Below are experts of layer 7 (counted from 0) of a mixture-of-experts language model. Rows are named router (the router's row for the expert) and show model dimensions 0-127. Each number is 500 + 50 x the weight over its row's rms, rounded and kept within 0 to 999. Numbers have three digits each.
After each expert's rows: "comes after" lists some tokens at least twice as common just before its tokens as in all text. This comes from a sample of Wikipedia text that the model never trained on. Tokens count by the router's weight.

# expert 68
router:440458501464486495550611501467551523462564485522484494505497419489458562465437440578497495530517533480527464421585409495484500492535516508533475389490418454540532475564472521516504505525419420489543542463547408536595513401528507500479513476494594562446523499443561511569423468609550576523463593476482566410488558449473486489425543476554527592526473470420528349504463517436495501490440
comes after: "|", "  ", " as", "W", "H", "D"

# expert 14
router:399549429449529448445504478499462415576433525479428447468552448476509477595530491553505529536492530570532412395462488554524549425468536524500548479491478494480576518465467481492450565510502509428576405452404411482614434427471479463578558506471506502513574482522502476512559562459538521452581484428463430437479484517508385429416506547480499476510578515504471546487476577422412473500452
comes after: " |", "|", ")", "=", "E", "W"

# expert 73
router:458474479549491473500462539493444548570451402525489532540546595527481504476438510541410501514538539564473555613584491632518552432496480508484425460608547520469555474548457440511499498494526611522460381537518506487515433525503456559541479499552488510520499545396504578441566585502439495534576580537538536504547603556596461469548523511530470472408485498461406464482425469439488508468503
comes after: " the", " a", " The", " of", " his", " for"

# expert 159
router:558477431598583494524467429475449495484554473484507503534491486452510549431490497552516514508474527440427483457456515488447496506572556477481464350545549547573456506532490494502471550462510544526521522445574371408465554559521479475465431526511447500447461488509523442594511347517527479376519476466473443449475542397464468467530594487404523602530513452565502566429470461444522495443483
comes after: "=", "Personal", "Early", " Personal", "alle", "The"

# expert 77
router:375550484464474533432565496513537457467494541510492453476444416421494475548428502469515507486561509527482542462529419490476533516518520503521491383468507518466626515531584504425426493495497399525519413561452600442480424512565436572533550501484452523558560509454514501523542547550502492441468478439426506448525474391486384453456438464539369531499562480480563441517505490456593416511502
comes after: " in", " of", " at", " to", " for", " on"

# expert 138
router:369530516442475494445472430411538498511477486491458514538439521450477529455481446534457485513526487598490473540520522492487545507536543569498558489439486437513653551506449492542483551523593436440511521527485498472558470373515485601532545580417488556531368448559599549523456505523556458506493482519518518497479482568372470462410496422522513534463474506468537455486560528527462417597440
comes after: "  ", " |", "|", " 0", " —", "1"

# expert 255
router:406546557589553532497531587461416456533461551504460478507489510501541451600427449515431447494518506486467498517554513521444535489562539550566436448532612492483488477612542463495486485484503492490566400516547579437478431467517447518479512413572506491485485457495561509394614561454442492603483540535516481550551477471490426489510526534477420544375460528455583484583502479569414504557484
comes after: " of", ",", " the", " by", ":", " New"

# expert 116
router:490479500501492573487523544476490505594519477456463497484478584493550577487531481438458515608578509547494448526549470487591508500461452470455452460496419482480560597575511518523404492439449512526453358480503472432494388494427453492455499568553430430523454464464607574512546563588502449503531521439505594471584485541553482501515542538493632461407467508498520467478443508444524457578547
comes after: " the", "'", " for", " as", " his", " Women"

# expert 54
router:473585471608506506532515460529471486507579460551496503428456508527497454483493445495581507468563518490469592477562511465466544540568481552513427352535568492474441558544501464629450452485499542509507453522489538385446408452565407438430430539475500506505490488496614513564537518538580560499412458427544486482500496503505517377518479475471507577513444529539533472520424465470494564515391
comes after: " the", " of", " National", " Institute", " International", "log"

# expert 248
router:467553518478526536472476405477403397447545467560469508533538489497490533486547535501485488511397495575444539443506456508503520466503533470504488450492603521507534419463427373478527588461486551511565497525548520492542556547536540505390432508460432444495391487566548425517469412485559458411521446490520526418542528370523423415428481489481515453441464489534473536445569436433472520415489
comes after: "=", "\n\n", ":", "s", "Scientific", "a"

# expert 223
router:514476597558632440472465390477508522419528481490560467490501578512447529490488472482545556574533519501528552462509537519433467526599487508495530531463485578527536474476591549506502591412534528485462441476614431471450492488570492542568389516418455555481583438524441514544535513494420466427527537542536493450446509539508580454529453444397514533471528486561577458487409526445482529421441
comes after: " the", " a", " of", " and", " his", " for"

# expert 0
router:493566564470450440439450508420507559466489493524554514459526496501474510535597501462429447550442547477546426495482521454462562493469393570485487398478509545507608499548474399541474512489491471456453488515596532463515467452571525520562634409441513544555463552546478497493497448527462547432535580490526475452537509456492590490530367587498469447519598510536429425518516522444596514442462
comes after: ",", " announced", " year", " years", " season", " stated"

# expert 30
router:441418466486556414508471524521514543467440467443469416519440517475447492490502534501486567487511448502489470542426510565466422528530439503468527596494509619509535500523517574477552540562487516486489399506421350502479545496550478572581447596455570541452549541569460626445532577493492406474459472506531544490441512494583514465464417465522479424529532459530469399549485492464471478426586
comes after: " the", " a", " and", " to", " was", " an"

# expert 209
router:498504422489480494572442509499489443463505462483490465462626561478486476469484565448506506384462385478595517515531592500488465526449399448442564474450514596394476561536480458461636578544560464534593470517464460457487486456524511513438595538428462502490476582494473552475499547469417435517519457432599511545483536541466523398474514530482555481564471483454511555519468537591457479504496
comes after: " of", ",", ":", " in", " and", "\n\n"

# expert 136
router:392537500421406427458424417529464467396428583534546474440457425478509563509502509461554475432453450485554506529495486576453530572523537493544456459414593410439541466432450504440435508516524475518503486544533526471560483461491481407453547503474451561558492487452547474452443522435511579519434473553426505540521618404540467420503441447525474473509489419484432491538563559507499507519429
comes after: "-", ")", "  ", "\"", "a", "i"

# expert 106
router:488465463414462438484568546522474432511501412506544447471460602526472449493576481511490537459462467584476416609470462443546485443593515489454540583584572573498385466553523519480513455555462471530576435562548425563478572509586543461490555564536529550486472554541456578502576563527490411502487541465519460516453543528452595432504488533479469458547425439477473533476530560510412509437488
comes after: " the", " a", " and", " \"", " to", " ("

# expert 182
router:486416459566566466514477455489518440560401527518528472522530591507488556440451543515367558508546466511536485582525541555504379537517432468527507555615481487549512521443482559501535520493621532507390485476438439539461450476537504523506528600498578508567477516469504494530487542635431503476537494453519482443493578477538520389482522438476599474531542483542481521618534465493437495436507
comes after: " a", "|", " Average", " 0", " 1", " is"

# expert 128
router:469423440608482457490487492533478483504505554560514596589407482486454518455556625559516460525543469486443567443429460542461453535572542462481500420516418482595484492490427406550484509459527500520486504502441504558557478421461473524465474544470565526542488479495508374570487425538524499425506413483494428379413504420534566435501489538450531534488520526469441561446402528490542525448470
comes after: "=", "See", " See", "ti", "\n\n", "-"

# expert 95
router:584471542528519443460569427546490469493485473536444580490458578523588516528501482441445611581534460533433373525514500470483421487520469501544511492510500479515462519540506605484432475466523566497551476502562562419508421537477397479446462489551467507549504531371606495430562498573486464526457553461538538453571541539556575461458472482466489553531450466520458454473477549526607595578434
comes after: " the", " |", "|", " National", " Men", " World"

# expert 244
router:435523474440488520513453472478521489487460533434545439410509470513527494504567490501541488451495557534398460552423516412468526510481545541411566538573488454517480503505511507483473469490491441532505490529521536519484508596512498493356433476419469532500499535645535526610542511574636447485458601502528481566552492451501457479466498469455433412538553496513634411455522539499546446600439
comes after: " (", "\n\n", " \"", "\"", "=", " medalist"

# expert 103
router:449445432470462479460478498460500432530476479526561516552545405530499448498508467498522491512445514626551447429560466476501557429444502491539488428448441479512562468462487402563487581492497552520588477409458480403604445361540481510535443442527509567539537547508458625462518472491412429431479471525439498472436455509431481528489463522561499434499521514507499410421538489490482380534453
comes after: ".", " |", "|", ")", "\"", " However"

# expert 167
router:372553561536492533460513465492470472477527567495455536385570453502549483510411396550509525480475494540422543437551477506467490393547482494442439411483559460502518492548472470474518459523486486517522473479508640397504434514480505455514438481604395488507441453379608494536526526393437552578533498544504456531477497495526502496495420493539597466444400504438495433508501499524500488532470
comes after: ",", " New", " in", " United", " South", " of"

# expert 134
router:569480548552519586560545504544447537554483579472490558480438544510482529447426523491460561512505412537558496546520546468462521525431447437537510489556522575438482587488457497582544502565535396528493492520603475421513455464528505493446557604465534503506448526524613563492531527436374495590491483394599527523461502602503555530444562419472563563572494515484495436487502563495505450512544
comes after: " |", ":", ",", "|", ";", " in"

# expert 13
router:339608448427425492530535496477491520538432505498461427463559433554572524506498369501504497549421562547567446431535448552493513410572530550462528465487541485452526491422497391501451557531468490441506494530477482436533419484531501498553501502532570538537522429558504546498530539472523540533467554510464533495475541487422448516434471480516444435421444506526439407567555586472516453614479
comes after: " |", ")", "i", "a", "e", "er"

# expert 190
router:440495460469549548469456444464526434459469489494381456493474420546547462491568528567482449480432482629529532538486505484415456492468561486486427413497534421497562509396514443475480479497449477571610481501430500456562488588555496557432485535503472535485434552494566514522510436376525525495489487502488502513551586539444464481428570516516639472423511504439442513422531549553528491510394
comes after: "=", "|", "\n\n", "\n", " =", ":"

# expert 149
router:490513544545497496457448507503572449542396484459501480464507540459574509466517508457501517504493625551458456567550436445548464492416487461461490399525488464470603458511413432492510505525512509501528461516446532374556466572495489587476500522449428464553487508431468560419519515504506372384452552467508554474533437441493487515477479608469558407447428577418534529483490454461516568541405
comes after: " of", " the", " at", " in", " to", " by"

# expert 96
router:486503540514489618500542462486461537509539553454417441544579538498561455474402423463465415540529441505503517472582371516524468490421516474521423410559594439508571407479508551577479443561531519485563561487548478492544466465520586533509539502453555520487522518524497456462539542526312453481480460476499452518509508470431470582536502567569498506475436530595560471533528461455484446469537
comes after: " |", ",", " by", "'", " and", " he"

# expert 80
router:389466588512455562446508517365448503434448584492529465478443545470432589531529505437544560447442486500577538490481537498470566530450418565453579470450464466419512514497575472494468538569527506469471435479498452488543456410522458530594595461466438491483451504409568515504519467443493448508545449453577529461483564601397453547483431461464544516498541565475487485544584462470472516546441
comes after: " 0", " 1", " 2", " |", " 3", " 4"

# expert 200
router:580476541495522480518481501507497475499429603514473431448582562494488440604498556507503524485482490498535464547529578497372465447490445460491452485521580569521491538567558483536514518586464399528533409505515517413474504511437514476416417488501532458498417502501572583380600549490470401570497489425583465573485565574503414435531566533426537458493552501479503494534462510521497501569430
comes after: " of", " the", ",", ":", " in", " by"

# expert 27
router:559550534620492451476489474450436532406565463527510534559540532519517519471560391465571437464501470471429525480608531529397525547521490529552458395577496482506544518457527432585490575388426514483515473595516430475510508531479491523522501463428488524520541479473375533507528449542462486451439504490526544565523551495467478505466438443441478613493437502517444543585389438422538500470511
comes after: " the", " his", " was", " The", " her", " a"

# expert 19
router:487505585483510510473481465525527509410601428563537568385438537566474443494453432502530472506553427551436551474530565487452437529574532582424504587466530508456492606432477561520476519501555479533507484489488484465435500473593538421520381533491591606505544454490452435550531516522475530606467475456530519423479530488561548519453478457522478559533380498565498510536443466512439487421552
comes after: " the", " of", " and", " a", " for", " subs"

# expert 175
router:486574566531514478484404572482488487514430390550475489484540461484559516471510490513426387550417497508524487470534433469549462507418442535500529456571518526524579519535445467576540480470543475443493441482558484495515416473563564648529578472503456506498434550540512551508588395555560474448561568561495509550537559413470514549544510550520531512465489514498374415536511473452563585527441
comes after: ",", ".", " In", "In", " However", "wh"

# expert 34
router:491586548492496452475420516455478474464503450520523507482525487557526504494601567551389417556480609545531458466524474520480494471406423535480493561494545580485558469553541485571513502472553491456484458484562526472492459451550530556556600432473523517550465580523443507490507495517591540425529589529519506538513572387570536476547424613587430458547575504543419406508468557437552514455471
comes after: ",", ".", " even", "ed", " but", " that"

# expert 173
router:488471527552498527504548527446559421511581506465480523424467574491513601374564443499499550519479526477559497515529455506573501598596416432547418487535532460435552527495464536577593552459481472580560553481532501399506394514470534473523406558498422541515553445434473504479610448507457501475461485492512466501507462466456561471561491558499520538425416520539459491545435473477513549524368
comes after: " the", "'", " The", " World", " Fight", " Communist"

# expert 137
router:435478559448451536414494506506525521470516562440438436503385434443485395454457502463605494584499565524471414479500523460478459508471560495448413441496472575509599500479503557505581579529517425546495439433478551485511528503489473546462574464527426522537607542423519445498516557521514440548425565495528513409469437466491492458408491518488389572480542531474556412533476520493563436531561
comes after: " in", " U", " born", " of", "In", " In"

# expert 235
router:588500457472382533488526524516554555620457455546523444468495494559456542432495558493432478561531546582485467575575457493508511507499517465490463462513470451422591499454412498472543571469519467490543453486467635504523485485510445609465509499562479528445505542522513560508528513575451433403521469481478408492563494556525497556484476453628573366479498525492406460470484512471471419550573
comes after: ".", " of", "\n\n", ",", " for", " is"

# expert 17
router:589539475577536531566558491536401574452522570553477515537448494446495563538466541472484455512539432535501442521561527580498467481546523523566435465473555466489515515560469494513441458458496494603488588428533484436496477456498391429418525503465547414551444620444558486550408496563523485470470399450500523551546548483475425515505453518524506541553496444510388479473510521471620559610507
comes after: "|", " |", " Year", " Team", "\n\n", " Score"

# expert 161
router:556513549476609443523437478528450450530500557517463485490450495466530481570409505542394566458465452544469471579525514467570511511539433442540531533479510452438427451468535510509481487464586569536502394568499542536473566506487495508515477560382535476580461497480525475412485536580475495460471568373552513461566548549483599380513561448534538542593515425441560484490503511489483609534467
comes after: " the", "_", " My", " sum", " of", " a"

# expert 112
router:455457606531554555450592554456422413570478440440478479471458395457520536450560440533458498501531548528594555450551462573462508451604550479487428414518534484560512458549502488535535442445459587421493506491452519400502493569545522476513484517461434465446448528362530490472536570404486528497586516489496570493465564470586536515470497450446498472482528437421489488509566488522568514502431
comes after: " of", " on", ":", "aged", "age", " to"